Experts of a small language model.
Size: 11 layers, vocabulary 32000, 210M parameters.
Below are experts of layer 7 (counted from 0) of a mixture-of-experts language model. Rows are named router (the router's row for the expert), gate (a neuron's input weights, with its number), up (a neuron's input weights, with its number), down (a neuron's output weights, with its number) and show model dimensions 512-639. Each number is 128 + 24 x the weight over its row's rms, rounded and kept within 0 to 255.
After each expert's rows: "comes before" lists some tokens at least twice as common just after its tokens as in all text. This comes from a sample of Wikipedia text that the model never trained on. Tokens count by the router's weight.

# expert 27
router [173 146 122 125 118 168 111 118 120 133 130 100 146 118 103 135 134 144 117 138  97 122 111 113 136 109 121 168 149  95 154 128 148 139 105 136 120  88 155 173 144 121 154 186 130  73 105 104 104 112 108 141  85 117  60 126 143 115 124 115  97 117 125 126 134 162 152 142 101 135 130 151 118 112 140 146 196 140 126 140 114 130 118  81 179 163 123 130 140  92 119 115 134 164 103 129 127 125 122 171 172 113 138  78 168  73 157 110 182 162 121 149 102 102 125 146 160 109 122 111 146  96 154 146 121 127 125  63]
gate1 [122  92 137 111 167 117 141 106 105 117 134 152 144 133  87 128 153 104 146 189 112 153 157 148 128  98 109  82 136 129 119 128 119 133 167 105 116 113  92 124 157 137 105 135  70 144 127  90 127 115 124  95 136 165 145 177 154 136 154 140 115 143 143 115 166 114 137  98 113  52 100 148  95 129 152 137 150 169 133 151 124 107 145 157 121 144 121  79 137 163 128 182 132 102 140 161  97  99 124 141 149 142 139 109 168 125 106 153 139 101 117  94 113 166 147 102 138 102  89 107 187 142 113 113 114 145 127 138]
up1 [119 135 145 115 131 115 130 129 102 116 100  93 119  85 162 102 150 142 153 141  96 160 163 173 152 155  90 128 124 197 104 115 126 121 140 151 125 174 123 113 157 124 125 123  84 143  90 105 114  85 129  90  88 158 122 160 128 178 178 112 164 142 130 119 151  87 115 163 139 123 117 128 129  76 108 161 143 147 133 142 183 131 109 125 119 129 149  98 116 142 133 145 179 163  97 153  99 115 134 139 157 104 152 139 173 131 105  98 141 131 143 175 107 167 127 151 131 104 135  91 121 121 124 105 121 121 116 137]
down1 [135 125 129  85  92 108 150 145 129 108 115 169 150 102 108 154 122 107 119 122 137 103 144 145 146 125  73 152 117 104 111 101 132 147 141 115 148 129 184 123 112  83 118  96 147 141 152 158 159 127 122 103 115 118 131 102 136 180 167 164 122 123 153 103 118 158 119 149 145 103 115 154 101  96 105 130 138 129 124 140 150 140 111 124 149 124 129 134 127 129 149 134 116 175 136 138 133 142 101 155 128 122 182 122 163 185 139 146 146 125 133 121  98 139 100 104 158 171  87 168 114 152 150 137  96  88 109  81]
comes before: "|", " |", " by", " on", " •", " later"

# expert 46
router [156 139 133 144 167 138 140 135 131 124 134 105 156 156 126 111 115 111 118 101 157 153  65 117 123  80 112 108 146 154 154  77 118 128 134 140 127 138 158 156 110 108 154 121 112 169 145  99 172  93  78 104 118 125 115 113 155 171 152 108 118 160  83 140 170  92 108 112 112 140 141 146 122  91 115  94  89 110 141 177 170 105 131 113 160 142 111 145 145 117 133 149 157 160 124 136 108 129 170 113 113 118 100 144  91  95 117 144 148 103 120 115 141 103 102 131 116 103  86 132 122 118 114 154 127  95  91 150]
gate0 [145 134 114 106 143 107 126 108  96 138 178 112  91 137 116 125 123 110  77  71 173 142  84 129 127 121  94 145 150 129 152 131 147 142 131 127 118 138  82 131 129 126 133 114 123  84 154 103 168  73 108 132 132 152 115 113 136 112  81 148 126 143 122 109 126 147 104  98 136 139 115 168 168 114 124  86 166 187 145 143 131 134 134 139 135 108 123  91 137 109 116 108  68 122 137 131 139 142 126 160 139 113 147 133 128 134 134 122 116 139 149  93 108 150  83 104 160 113 152 131 163 105 142 111 111 169 143 136]
up0 [115 153 128 127 140 130 166 108 114 182 140  96  86 104 123 103 164 170  87  79 156 143  89 131 113  96  98 119 141 139 148 152 138 110  98 135 155 182 107 144 154 170 115 123 122  72 106 122 130  49 113 122 116 134  62 109 142  93 129 133 134 136  99 123 114 134 107 135 128 131 188 134 156 109 109 120 137 126 148 117 161 151 122 132 102 148 109 129 124 130  90 134 102 129  97 110 153 116 157 140  88 162 127 135  69 107 122 118 133  94 156 140 111 156  86  93 137 117 128 139 112  86 133 118  91 119 166 130]
down0 [129 148 120 131 115  98 150 158 120  98 149 146 105  99 129 146 129 128 120  68 141 146 130 125 117 118  81 128 148 142 121  93 128 145 134 121 134 129 105  81 137 126 157 163 185 120 139 124 107 123 126 138  44 120 146 118 167 104 136 100 147 114 140 139 145 135  92 149 119  89 125 144 171 169 109 110 141 174 152 125 113 154 104 124 151 141 159 127 145  96 125  91  89 116 126 105 140 136 160  99 147 105 159 156 143 128 153 117 137  83 140 155  94 120 110 126 171  95 142 127  77 155 129 146 115 162 137 145]
comes before: " |", ")", " 0", ";", " m", " years"

# expert 39
router [133 137 118 120 124 103 133 113 121 112 166 153 148 173 130 113 161  99 117  91 147 157  95 127 124 126 144 103 138 126 119 131 131 116 147  95 142 158 148  97  97 115 139 146 140 121 145  70 158 113  86 157  94 127 110  90 173 114 136 156 113 141 102 112 126  96 117 107 140 135 133 140 106 128 148 122  87 122 141 148 146 137 156 139 170 118 115 139 155  85 122 128 180 118  75 115 129  91 145 112 109 124 136 137  94 127 103 136 136 131  85 128 121 128 121 131 102  86 136 118 125 158 165 128 108 114 147 131]
gate1 [118 116 104 123 183 134 157 108 152  99 154  95 131  91 154 123 163 140 129 164 126 137 152 125 127 166  99 145 116 158 154 145  98 129 149 121 127 122 137 106 146 170 131 126 141  92 122 160 128 123  93 126 171 100 137 111 101 166 118 127 130 177 172 161 132 142  98 105 116 103 172 114 152 106 113 129 154 152 116 109 128  94 128 124 149 163 133 121 171 129 135  97  86 134 146 136  96 116 129 105 109 150 151 154 131 150 100 118 138 142 129 140 130 182  96 124 158 112 145 160 132 117 101 116 153 103 142 133]
up1 [114 104 115  54 165 134 130 118 101 141 137 126 124 131 132 159 116 143 138 158 108 105 129  96 143 143 105 132 113 148 112 173 105 107 136 104 162 129 113 106 102 181 117  93 118 129 103 144 131 113 138 140 128  78 118 111 157 128 121 108 132 137 173 129 103 153 120 110 118  85 174 154 187  88 134 158  98 134 140  91 135 123 145 119 120 154 106 124 118 147 188 133 123 117 148 175 129 137 141 111 118 120 163 174 146 161  88 155 120 133  87 166 136 163 126 144 109  95 151 142 127 153 135 125 122 133 111 134]
down1 [151 119 133 175 127 185 139 114 140 185 133  94 120 144 142 133 105 122 149 125 171 127 181 133 107 132 113 149 134  80 141 142 143  89 158 142 103 104 160  82 151 108 107 117 112 139 134 135 113 128  82 104 121 145 144  82 169 121 147 176  85 124 168 108 110 162 105 129 144  39  99 141 100  95  97 160  92 143 141 128 110 145 194 131 143 113 118 135 103 136 158 121 138  95  88 115 108 147 148 139 129 147 130 147 134  97 117 147  98 126  76  95 121 173 170 143 104 131 136 118 114 165 124 142 168 120 114 113]
comes before: " |", "th", ";", " /", " years", "/"

# expert 21
router [166 130  80 132 120 155 124 153 149 151  96 127 146 143 102  91 130 145 101 123 150 110 104 106  96 140 127 157 128 127 123  87 154 112  97 151 107 146 108 140 117 132  85 147 143  88 141  92 114  97 164  93 149 162 121  98 109  79 151 136 161 130 119 128 135 151 137 171 119 142  68 130 168 144 105 136 117 140 120 163  72 117  76 136 119 158 126 138 122 137 109 138 114 168 131 151 109  99 134 127 112 140 121  73 122 148 171 116 132 164 171 111 126 118 126 154 141  96 133 111 168 112  85 147 146 106 165 141]
gate0 [153 151 115 143 116 105 127  96 121 134 118 146 149 115 155  91 140 153 110  74 186 124 118 128 123 139 131 155 135 102 108 133 146 144 106 129 108 134 128  88 129 107 145 143 134 106  96 115 167 109 102 131 158 143 112  99 133 157 138 122 126 120 147 142 115 128 124 135 134 123  79 143 114 188  95 122  87 144 135 120 116 142  78 157 149 122 119 151 127 100 139 152 130  97 141 151 119 108 132 135 123 142 104 145 134 158 107  92 109 123 133  93 124 137  82  99 107 114 141  98 110 120  93 123  57 153 158 135]
up0 [127 120 146 121 109 125 102 122 152  85 161 130 106 133 139 183 129 144 117 131  76 143 192  95 136 110 147 153 169 114 127 140  82 124 106 114 115 104 152 158 179 139 121 129 110 127 149 110  88 105 135 104  59  99 138 136  91 124 140 104 153 132  95 170 151 130 157 142  94 138 123 143 125 110 147 139 150 150  81 145 120 118 128 109 112 131  71 105 118 131  88 134 113 116 110 137 134 161 113 103 118 165 115 132  90 130 130 133 155 140  61 180 148 111 102 133 127 108 134 142 129 120 126 123 133 109 111 129]
down0 [ 94 139 137 110 129 123 187  89 109 168 148 130 126 177 104 111 147 146 103 167 123 108 144  89 148  67  83 116 164 115 126 101 112 118 127 122 131  99 104 135 133 133  97 103 122 126  95 148  97 123 130 125 132 111 150 137  66 114 119 133 130 129 107 117 142 120 124 121 138 122 173 148 111 112 139 150 163 122 101 144 152 118 120 141  94 102 104 160 124 150 104 156 131 171 108 138 115 137 144 114 138 148 127 111 122 145 103 180 125 125 141  96 111 105 120 150  89 116 123 156 136 160 132 118 127 174 127 190]
comes before: ",", ".", " of", "–19", ")", ";"

# expert 30
router [125 134 152 132 147 174 120 148 157 125 124 123 112 101 132 129 113 161 136 111 124 149 155 182 144 119 127 102 104 130 116 101 134  88 135 119 141 156 142 161 103 131 121 115 165 113 156 115  89 126 127 140 128 113 121 139 140 139 110 118  70 124  91  80 125 160 128  98 192 154  90 145 107 137 112  81  90  98 123 140 138 141  96 176 128 135 128 101 188 125 127 149  90 150 109 135 118  97 169 112 126 118 163 163 104  85 155 137 126 144 144 112  81  98 114 126 131  94 107  91 132 160 174 144 161 175 119 152]
gate0 [149 147 131 105 153 139  88 131 130 128  93 105 127 118 148  94 119 129 101 189 140 138 122 134 148 153 104 111  90 145 151 139 126 100 104 169 117 149 126 127 120 145 159 160 137 140 174 111 144 138 128 153 130 113 117 122 110 124 143 130 139 181 129  86 131 101 147 136 180 112 105  93 113 143 129 128 103 133 147 109 104 118  82 174 144 178 101  94 150 117 151 128  96 115 103 133 105 114 167 134 101 134 122 158 138 152 149 147 127 175 148 124 128 145 145 145 136 111 142  88 139 186 137 131 102 110 128 137]
up0 [109 159 126 110 118 139 123  79 144 122  95 141 139  96 160  97 117 134 132 153 139 122 130 105  95 174 111 111 156 134 169 159 138 118 146 152  98 157 154 127 154 134 117 123 130 149 110 133 135 141 124 130 101 161  93  96 148 144 127 135 144 160 131  98  94 136 123 125 129 133 130  97 113 106 124 115 146 112 173  99  79 116  77 110 122 164 144  84 161 139 137 114 117 125 148 145  87  96 128 158 121 121 159 162 136 170 141 122 125 159  96 131 119 134 144 147 135 128 172 127 138 156 124 131 134 173 110 133]
down0 [167 112 162 135 146 152 152 117  79 143 121 143 165 198 106 172 116 111 162 126 167 136 148 178 149 123 142 111 100 180 128 123 118 163 142 142 125 113  99 113 115 116 168 153  96 127 176 146 158 119 110  82  92 157 149 118 101 131 122 150 128 167 131 131 145 131 122 136 143 143  99 105  88 161  93 107 102 144 159 123 123 102 159 135 132 149 111 118 110 199 135 135 125 128 117  99  91 136 169 126 136 128 107 134  92  98 160  88  85 119 132 145 113 132 169 110 128 145 128 138 126 156 138 105  98 136 129 122]
comes before: " |", "th", ")", " m", " km", "/"

# expert 3
router [170 132  96 120  96 138  93 166 147 124 118 103 107 130 138 151 111 137 129 122 102 196  74 112 129 142  94 122 138 116 124 143 156 113 117 143 129 132 117 107 132 123 162 123 108 148 151  85 158 117 162 163 127 125 161 120 137 119 133 142 124 141 157  73 133 130 119 135 180 142 106 126  97 133 137 151 118 123 142 135 132 108  99 146 156 120 137 107 129  92  91 136 127 113 180 133 128  66 143 113 151  49 127  95 126  99 115 149 126 129 151 128 103 144 129 151 126 151 152 122 161 123 115 116 150 159 127 144]
gate2 [148  95  95 142 111 135 146 150 107 121 152  68  88 128 139 118 110 127 111 128 141 139 132 103 120 142 142  97 139 137 136 116 128 113 152 141 130 175 131 122  93 129 149 108 137 111 103 130 176 102 129 124  96  77 147 108 151 148 164 108 142 129 147  93 135 128 131 147 108 140 125 141 133 109 118 132 154 199 121 112 110 114 126 148 110 102 142 116 155 124 149 136 130 125 135 116 132 118 110 137 133 123 125 111 122 169 141 114 153 169 108 168 126 159 107 141 127 115 154 160 153 161 173 131  90 114 124 136]
up2 [114 174 107  94 159  91 134 136 182 133 144 116 138 107 123 111 129  67 125  93 165 139 139 122 126 132 132  93  88 129 101 149 110 137 143 109 119 151 112 140 149 200 132 160 116 131 123 171 115 142  97 121 117 178 127 128 104  96 123 167 144  87 117 188 135 166 140  55 143 147 132 139 100  92  97 144 106 116 133 116 124 103 122 119 166 141  75 109 126 141 123  80 106 148 119 145 130 105 124  74 141 136 131 147 141 143  96 128 115 132  98 112 157 113 126 117 108 137 106 137 173 126 127 130 147 147 175 121]
down2 [132 129 148 157 155 116 123  82 173  88 145 168 146 108  79 108 147 112 103 188  97 173 116 171 228 127  92 141 163 161  65 190 128 171 100 118 124 110  95 129  66 150 105 110 121 133 164 107 126 132 153 124 141 144 132 106 159 135 113 106 147 123 118 100 159 130 124 135 153 133 159 120 123 123 199 159 124  94  92 116  92  99 133 123 108  98 146 141 144  87  97 104 143  85 104 129 139  98 158 117 111 131 136 151 145 157 116 166 142 146 142 118 103 128 137  95 109 142 121 139 123  89 122 136 114 128 127 155]
comes before: "\n", " ", "-", " 0", " 1", "|"

# expert 4
router [164  99  93 136 108 157 116 107 120 103 172 102 151 165 151 153 121 152 132  88 111 146 114 153 148 112  92 136 140  90 140 116 145 106 123 112 110  88 137 114 128 124 138 119 148 123 166  84 140  98  97 126  63 121 136 118 137  90 136 124 143 177 109 104 146 120 123 123 157 162 116 137 133 147 108 140 157 105 160 119 149 111 125  92 161 160  97 131 128 156 133 117 109 137 118 131 174 140 123 116 159 100 102 148  96 122 135 124  92 162 107 115 128 158 118 128 114 110 133 150 107 173 119  97 138 129 127 137]
gate0 [156 127 132  85 160  81  91 122 102 111  94 119 136 126 134 154  85 143 184 130 122 168 143 125 124 150 138 135 106 131 145 127 124 167 121 104 187 166 127 101  94  94 152 138  88 117 162 117 147  85 140 113 157 114 184 157 181 149  94 150 100 155 125 148 131 139 175 130 143 145 102 123 119 137 149 113 108 143  84 165 120 138 116 178 117 118 102 123 143 115 136 155 101 136 145 154 139 148 123 165  85 116 114 139 165 125 124 159 132  63 130 112 155 121 111 149 138 125 184  93 130 153 136 147 149 116 119  93]
up0 [140 154 139 116  98 108 181 117 157 150 125 142 125 117  86 136 141 135 121 132 153 135 130 115 114 170 122 119 130 133 119 115 134 157 111 113 172  99 141 108 138 117 118 150 151 102 113 164 112 146 142 117  92 128 101 142 127 186  96 133 124 138 106  73 175 115 121 120 145 127 118 153 109 121 124  98 129 119 123 154 162 141 135 173  93  88 131 139 163 115 145 128 116 107 145 153 122 115 130 149 133 110 132 152 106 103  90 156 124  87 122 124  90  81 141 185 148 129 143 183  90 160 140 171  92 108 122 124]
down0 [148 149 151  98 154 142 117 167 135 130 154 143 113  77 184 126 158  97 115 109 173 160 108 154 101 181 146 122 140 124 114 131 135 125 132 123 116 139  97 108 144 144 167 101 161 118  70 108 120 186 119  96 150 139  76 107 132 123 128 121  61 104 127 133 119 159 170 111 143 170 114 161 125  97 111 117 114 141 162 126 132 145 154 131 160 114 117 123 150 159 147 105 132 156 146 167 141 118 140 115 107 126 114 112 106 135 138  94 172 136 137 147 147  85 167 148 143 106 131 110 107 139 151 147 100 134 151 159]
comes before: " of", "s", " and", " in", "ing", " for"

# expert 1
router [127 115 117 119 141 142 167 108 122 135 151 118 152 141 113 108 108 135 129  93 143 104 163 115  98  94 106 151 120 129 139  99 144 105 156 119 160 109 161 120 125  98 100 144 142 117 139  99 118 117  88 110 122 127 105 126 122  92 131 138 123  95 129 126 150 143  73 135 144 159 108 121  97 110 120 162 100 143 126 112 142 104  70 138 159 137 140 142 154 131 122 143 158 110 131 132 102 133 131 120 118 133 165  98 161 111 135  84 180 149  79 133 123 210 157 128 144  93  88 141 145 150 130 125 150 113 139 124]
gate1 [106 124 117 129 150 130 129 116 159  62 152 126 139 133 149 119 156 106  98 146 135 105 140 163 133 150  78  81 141  91 107 140 170 135 134 100  86 106 146 109  80 109 134 119 151 139 118 115 124 149 122 129 129 113 106 153 134 106 110 117 140 110 116 143 146 112 123 110 135 126  83 122 135 101 137 123 170 104 133 142 167  78  89 119  84  95 149  96  99 120 131 118 141 126 121 102 124 138 123 143  86 140  97  90  73 189 146 135 123 147 136 140  94 115 111 201 141 108 126 144 135 134 163 117 165 176 102 169]
up1 [ 99  82 128 107 182  93 124  69 132  80 155 125 118 120 100 163 103 135 114  97 124 149 137 136  97 120  39  94 125 132 143 146 130 158 136  80 120 137 110 108 108 130 127 136 150 121 124 123 127 157 168 110 133 147 153 154 120 110 117 146 156 125 123 145 124  89 129 134 149 113 112 133 141 115 150 122 173 133  98 126 139  87 126 109  89  94 143 108 108 134 157 147 121 102 110 108 159 121 129 247 153 140 104 120  88 154 183 119 114  98 141 115 128 130 113 192 148 124 135 175 156 128 133 136 154 105 146 142]
down1 [123 124 119 108 102 156 104 175 147 139 118 127 144 116 127 144 115 130 121 121 124 119 179 145 161 114 134 127 105 135 157 126  97 183 144 156  89 154 149 130 111 121 143 145 141  84 152 143 102 131  91 142 103 165  85 104 116 151 118  84 146 148 126 104 146 120 113 109 134 100 147 152 106 121 168 119 103 122 122  95 111 175  89 153 138 131 120 134 138  80 129  89 146 106 141 134 146 122 136 110 146 132 107 109 153 125 111 141 171 117 114 128  91 114 115 119 130 165 148 158 179 112 122 125 158 122 112 101]
comes before: " |", "|", ";", ":", "/", "---|---|---|---|"

# expert 43
router [117  95 122 131  97 147 119 131 140  96 163 106  85 129 111 112 116 145 114 135 149 178  95 138 127 130 118 105  97 119 132 166 123 112 126 165 136 162 108 102 175 112 126 129 104 157 122  92  71  98  91 115 134 152 172 115  98  99 151 131 172 125 137 107 156 141 149 110 102 129 127 118 135 128 127 102 107 119  89 124 147  82  96 146  96 124 128 155 119 102 102 126 116 132 143 122 146 118 111 121 134 150 143 163 110 135 136 137  67 126 138 125 147 139 110 154  96 141 111 149 163 132  93 121 165 110 158 106]
gate0 [ 65 102 129 166 138  73 116 105 111 120 109 128 157 156 127 137  85 120  99 122 122 101 141 128 169 115 138 117  88 114 131 136 116 120 174 147 119 133 113 130 132 113 144  78 129 123 155 113 116  92  94 154 195 144 109 126 158 128 116 122 181 104 124  93 129  99 170 117 137  83 126 115 143 137 103 117 183 135 157 156  96 131 111 145 120 161 168 128 178  54 114 143 133 123 154 132 160 137 123 142 127 103 119 185 188 119  88 128 110 128 119 158 138 142 157 123 126 136 136  94 156 150 130 107 133  94 109 166]
up0 [142 122 161 130 121 115 130 133 120  92 123 142 120  99 136 141 118 107 108 151 120 144  93 188 186 109 128 130 105 123 141 164 147 105 118 159 151  79 119 115 135 134 153 127 148 141 106 126  91  90  90 116 186 145 145 135 127 120 107 114 169 142 176 129 100 131 168 126 136 108 155 129 179 130  99 124 184 144 110 145 103 122 108 124 121 168 134 128 126  79 120 120 134 119 142 139 152 134 142 161 117  82 112 130 128 140  82 154  87 103 123 104 128 140 151 125 134 123 107 111 157 140 111 129 137 142 119 160]
down0 [126 131 143 163 118 120 118 137 119 129 104 106 120 121 114 103 133 116 130 120 160  88 149 109 101 132 114 114 121 114 142 112 145 131 120 138 138 123 138 143 116  70  86 149 168 164  85 129 124 110 166 119 166  97 139 166 134 129 104 124 151 135  98 135  76 122 137 105 119 110 111 102 105 120 111 113 135 146 187 130 134  99 123 156 159 168  78 113 111 141 130 140 132 144 144 117 116 138 190 136 115  88 107 122 137 103 124 118 110 180 140  72 114 126 128 140  95 145 152  75 150 130 117 146 147 145 115 138]
comes before: ",", " the", " he", " it", " she", " was"

# expert 22
router [122 132 107 126 110 125 136 129 164 164 106 160  92 147  70 106 111  82  89 144 110 150 100 134 157  96 143 109 128 135 150  90  98 132 155 144 149  99 160 133  93 112 168 139 112 176 154 103 176 130 104 145 169 149 145 112  93 115 158 135 150 152 118  95 145 136 138 132 147 111 108 112 130 149 156 144 137 122  93 136 131 116 104 169 128 133 138 119 166 170 113 115 102 158 165 135 144 127 130 131 182 131 154 149 106 160 135 151 120 124 180 145 145 162 141 130 140 121  91 126 122 184 142 163 111 111  96 123]
gate2 [114 100 120 115  99 156 106 121 155 145 123 135 115 152 138 112 114 125  96  96 120 122 141 112  92 109 100 165 138 136 125 131 147 160 118 124 142 115 179 135 134 110 118 168 138 153 135 104 108  93 107 119  94 183 156 124 156 133 133 136 171 113 166 122 157 155 145 112  82 112 135 110 137 134 127 156 147 111 112 127 160 155 133 129 103 136  85 143 149 154 172 156 139 124 132 128  57  83 124  66 154 112 149 163 146  99 163 109 111 191 118 107  92  90 136 122 123 101  75 174 126 102 114 148 143 151 139 146]
up2 [167 160 162 163 132 119 162 109  94  78  90  73 108 124 137 128  97 151 154 155 125 144 136 176 136 156 152 127 121 138  78 144 127 125 200 138 126 157 134 148 148 160 116 139  96 129 119 155 145 153 113 144 154 142 121 123 119 143 109  91 129  95 116 114 141 131 126 154 140 140 119 142 107 133 127  64 107 139 107 106  98 111 147 133 146  99 137 105 121  85 102 107 112 118 114 135 157 149 115 179 137 126 120 116 121 167 125 162 142  91 170 135 118 113 108 154 132 152 176  86 171 146 101 118 127 116  93  84]
down2 [147 140 112  96  84 128  82 126 108 152  92 119 148 125 118 132 132 133 147 119 104  94 155 148 123 103 130 183 121 123 112 112 105 174 146 112 145 112 118 129 114 128 134 137 135 126  93  97 141 124 134 123  88 132 119 140 154 115 112 109 110 135 125 111 151  98 103 116 127 108 133  57 125 138 167 161 106 134 124 145  93 158 111 109 104 136 124 156  79 158 104 157 125 124 119  76 114 128 124  93 150 128 124 178 122 169 156 101 162 135 110  79  98 133 119 143 138 131 110 104 123 129 152 153 164 156 164 134]
comes before: " the", " a", " which", " but", " an", " his"

# expert 7
router [139 126 114 143 145 145 153 101 153 138 114 115 118 144 137 102  91 163  90 157 146 158 137  87 127 158 117 157 122 127 109 116 145 137 141 120 139 122 107 154 111 165 102 164 102  95 134 123 127  85 128 162 139 100 115 118 159  97 124 116 132  94  82 108 106 107 140 157 175  76  95 121 149 104 161 135  95 142 179  76 122  84 152 111 112 179 135  78  97 112 116 170 171  90 111 132 142 113 138 107 139 116 161 122 121 104 119 148 142 147 143 126  98 146 136 124 153 152 150 146  91 123  90 125 168 100 125 178]
gate0 [101  81 130 110 177 160 121 179 176 157 132 145 113  89 135 110 121 115 135 119 128 160 142 135 211 137  97 132 125 133 178 120 131  98 119 107 169 121 122 135 129 134 130  90  90 116 160 108 128 136 108 142 142 112 140 122 129 116 121 140 102 102 108 113 139 117 113 119 153 118 134 126 143 135 104 118 102  94 150 125 106 129 142 148 155 144 170 108 146 158 101 176  97 152 114 125 163 160 164 124 131 131 142  89 126 155 148 127  64 112 166  72 143 154 115 110 160 154 111 137 112 140 119 121 155 108 104 139]
up0 [112 161 130 121 105 111 124  85 131  83 116 140 143 129 144 137 145 162 123 129 101 124 112 139  55 131 104 125 156 120  98 135 151 182 121 132 122 127 126 157 126 129 148 149 149 136  96 122 139 134 154 164 112 113 132 138 137 139 141 139 111 116 147 147 118 134 148 124  78 113 112 130 125 136 131 129 150 159 133 139 108  83 146 127 118  98 118 126  98  90 156  87 132  99 138 124  57  89 108 138 134 121 116 143 120 121 120 116 152 177 116 146  97 106 164 116 136 121 149 121 161 113 150 130  90 156 174 129]
down0 [131 147 120 139  99 129 136 119 138 126 121  80 159 153 100 150 158 116 161 168 122 129 124 182  87 130 130 124  88 168 117 133 136 114 150 127 103 153 122 101 129 143 104 128 168 142 121 143 127 111 113 125 150 143 127 129  90 128 134 105 152 140 177  81 102 106 102 110 115  88 143 119  99 129 147 126 144 128 121 155 178 127 126 164 105 131 131 121  57  94 119 151 131  70  98 149 141 141 111 155 151 122 144 131 120 140 111 157 122 122 131 118 152 138 109 103 155 143 104 154 159 128  85 123 120 122 126 123]
comes before: ".", " of", ",", " in", " was", " and"

# expert 17
router [ 95 134 138 161 118 115 168 152 158 154 129 112 109 108  74 111 148 137 114 112 103 156 156 120 162 135 142 129  90 158 115  93 124 115 147 162 132 110 126 136 104  95 122 131 114 180 132  93 120 112 128 101 132 118 131 159 141  84 162 120 150 132 147 100 145  76 121 140 115 105 169 145 164 134  94 130 123 120 158 117  93  85 110 143  85 123 128 143 117  98 101 173 138 148 144 139 134 150 123 136 134 120 161 128 108 172 138 126  87 148 158  95 126 192 131 108 124 116 125 144 159 158  82 108 148  93  98 148]
gate2 [141 114 124  91 157 121 124 103 115 137 131 130 154 130 153 177 138 152 118 133 141 123 147 144 149 134  84 148 186 112 111 150 115 122 140  65  91 135 142 123  89 113 109 136 156 101 140 126 102 152 122 128 123 118 122 107  99 163 127  67  98 132 120  78 141 165 117 107 174 125  88 117 131  90 151 131  99 167 163 119 111 136 109 127 139 132 150 137 130 130 120 133 137 167 111 142  76 135 167 123 124 132 136 146 106 121 125 151 163 166 104  99 145 153 146 128 155  95 143 121 104 116 143 152 121  96  92 164]
up2 [133 133  89 113  94 156 140  88  96 164  97 146  98 134 188 157 110 174  87 139 117 139 132 129 129  97  65 153 144 124 149 141  87 159 130 141 139 165 177 162 113  80  95 135 154 106 145 165 128 111 104 152 104  72  77 124  90 137 116  95 155 187 130  94 130 103 132 121 164 140 151 111 141 131 105 116 147 111 149 125 110  92  64 132 132 145 156 153 123 105 153 136 115 159 152 124 101 146 135 100 140 129 134 153  97 148 124 116 161  95 109 111 115 138 140 118 118 127 127 174 170 130 150 117 187 106 111 144]
down2 [178 128 135 174 102  99  93 111 131 123 137 101 138  86 171 122  80 115 112 155 174 127 143 127 147 110 128 151  73 166 143 130 146 111 120 138 118 113 146 138 141 133 150 119 107  92  86 109 115  94 143 117 122 140  94 150 125  89 118 143 138 108 140 114 143 107 119 146 110 144 131  89 191  68 101 144 127 135 147 160 111  77 102 123 137 146 134 119 173 181 132 100 133 131 118  86 122 124 112 143  94 102 174 163  98 163 146  93 140 149 130 113 108 134  93 141 145 113 161 137 137 120 136 140 156  78 158 101]
comes before: " the", " a", " to", " his", " it", " an"

# expert 0
router [181 124 126 128  57 110 183 139 123 103 129 117 104 146  76 154 132 115 140 163  93 147 140 121 135 116 117 115 111  96 148 141 150 107 154 111 176 129 141 119 114 138 125 101  74 163 120 131 135 128 124 134 114 151 196  99 123  95 138 176  90 136 116 117 126 147 118 122 114  84 139 103 114  97 147 130 153 156 108 128 129  93 123 121 116 108 130 147 135 157 127 105 116  72  67 105 155 132 109 165 150 175 152 100 147 144 136 120 103 127 114 110 122 128 149 124 129 146 144 122 129 110  94 131 100 110  95  72]
gate0 [147 136  92  77 115 148 152 103 115  95  95 101 160 151 155  98  83 144 107 153  77 120 101 120 119 109 106 150  92 152 124 138  70 133 149 119 136 101 154 189 165 150 122 197 124 110 154 118 116 160 124 123 158 127 127 102 133 123 125 107 121 100 116 126 102 132 124 141  87  97 124 137 166 120 101 130 104 122 130  96  99 116 135  70 100 121 138 138 133 166  72 134  95 160  96 125 119 123  90 134 154  93  81 113 141 152 116 108 102 125 148 152 104 129 150  93 120 104 115 148  93 120  79 123  92 123 149 132]
up0 [ 63 129 150 131 147 106  98 158 112 195 162 123  79  81 139 169 164 125 140 131 167 113 145 110 134 131 181 106 126 121 140 121 176 118 114 144 145 180 102  49 100 116 137 128 175 125 132 127 139 101 142  96 111  89  66 143 173 147 152 106 149 164 154 121 160 135 136 125 142 167 137 127 110 136 167 130 109 113 130 127 141 175 100 149 141 155 119 125 121 105 142 149 140 133 183 158 109 159 160 115  74 130 136 153 102 103 136  99 119 139 119 150 147 150 109 144  94 140 154 138 137 128 167 150 164 136  86 152]
down0 [117 117 135 139  96 115  84  86  85  81  87 132 138 135 121 132 154 135 138 180 121 141 156 144 160 138 139 137 129  92 146 133 140 178  86 130  96 130 125 125  71  89 100 151 124 103 123 153 146 140 151 152 112 144 170 124 100 125 140 129 112 129 131 174 181 132 151 126 111 167 136 138  96 142 156 107 141 120 126 162 158 150  94 121 185 136 110 147 147 162 128 168 116 116 122 130 166 121 105  92 140 105 122 128 124 180 113 127 127  97 137 129 112 179 182 167  76 134 137 118 100 101  97 132 156 119 124 100]
comes before: " and", " to", " in", " by", " a", " which"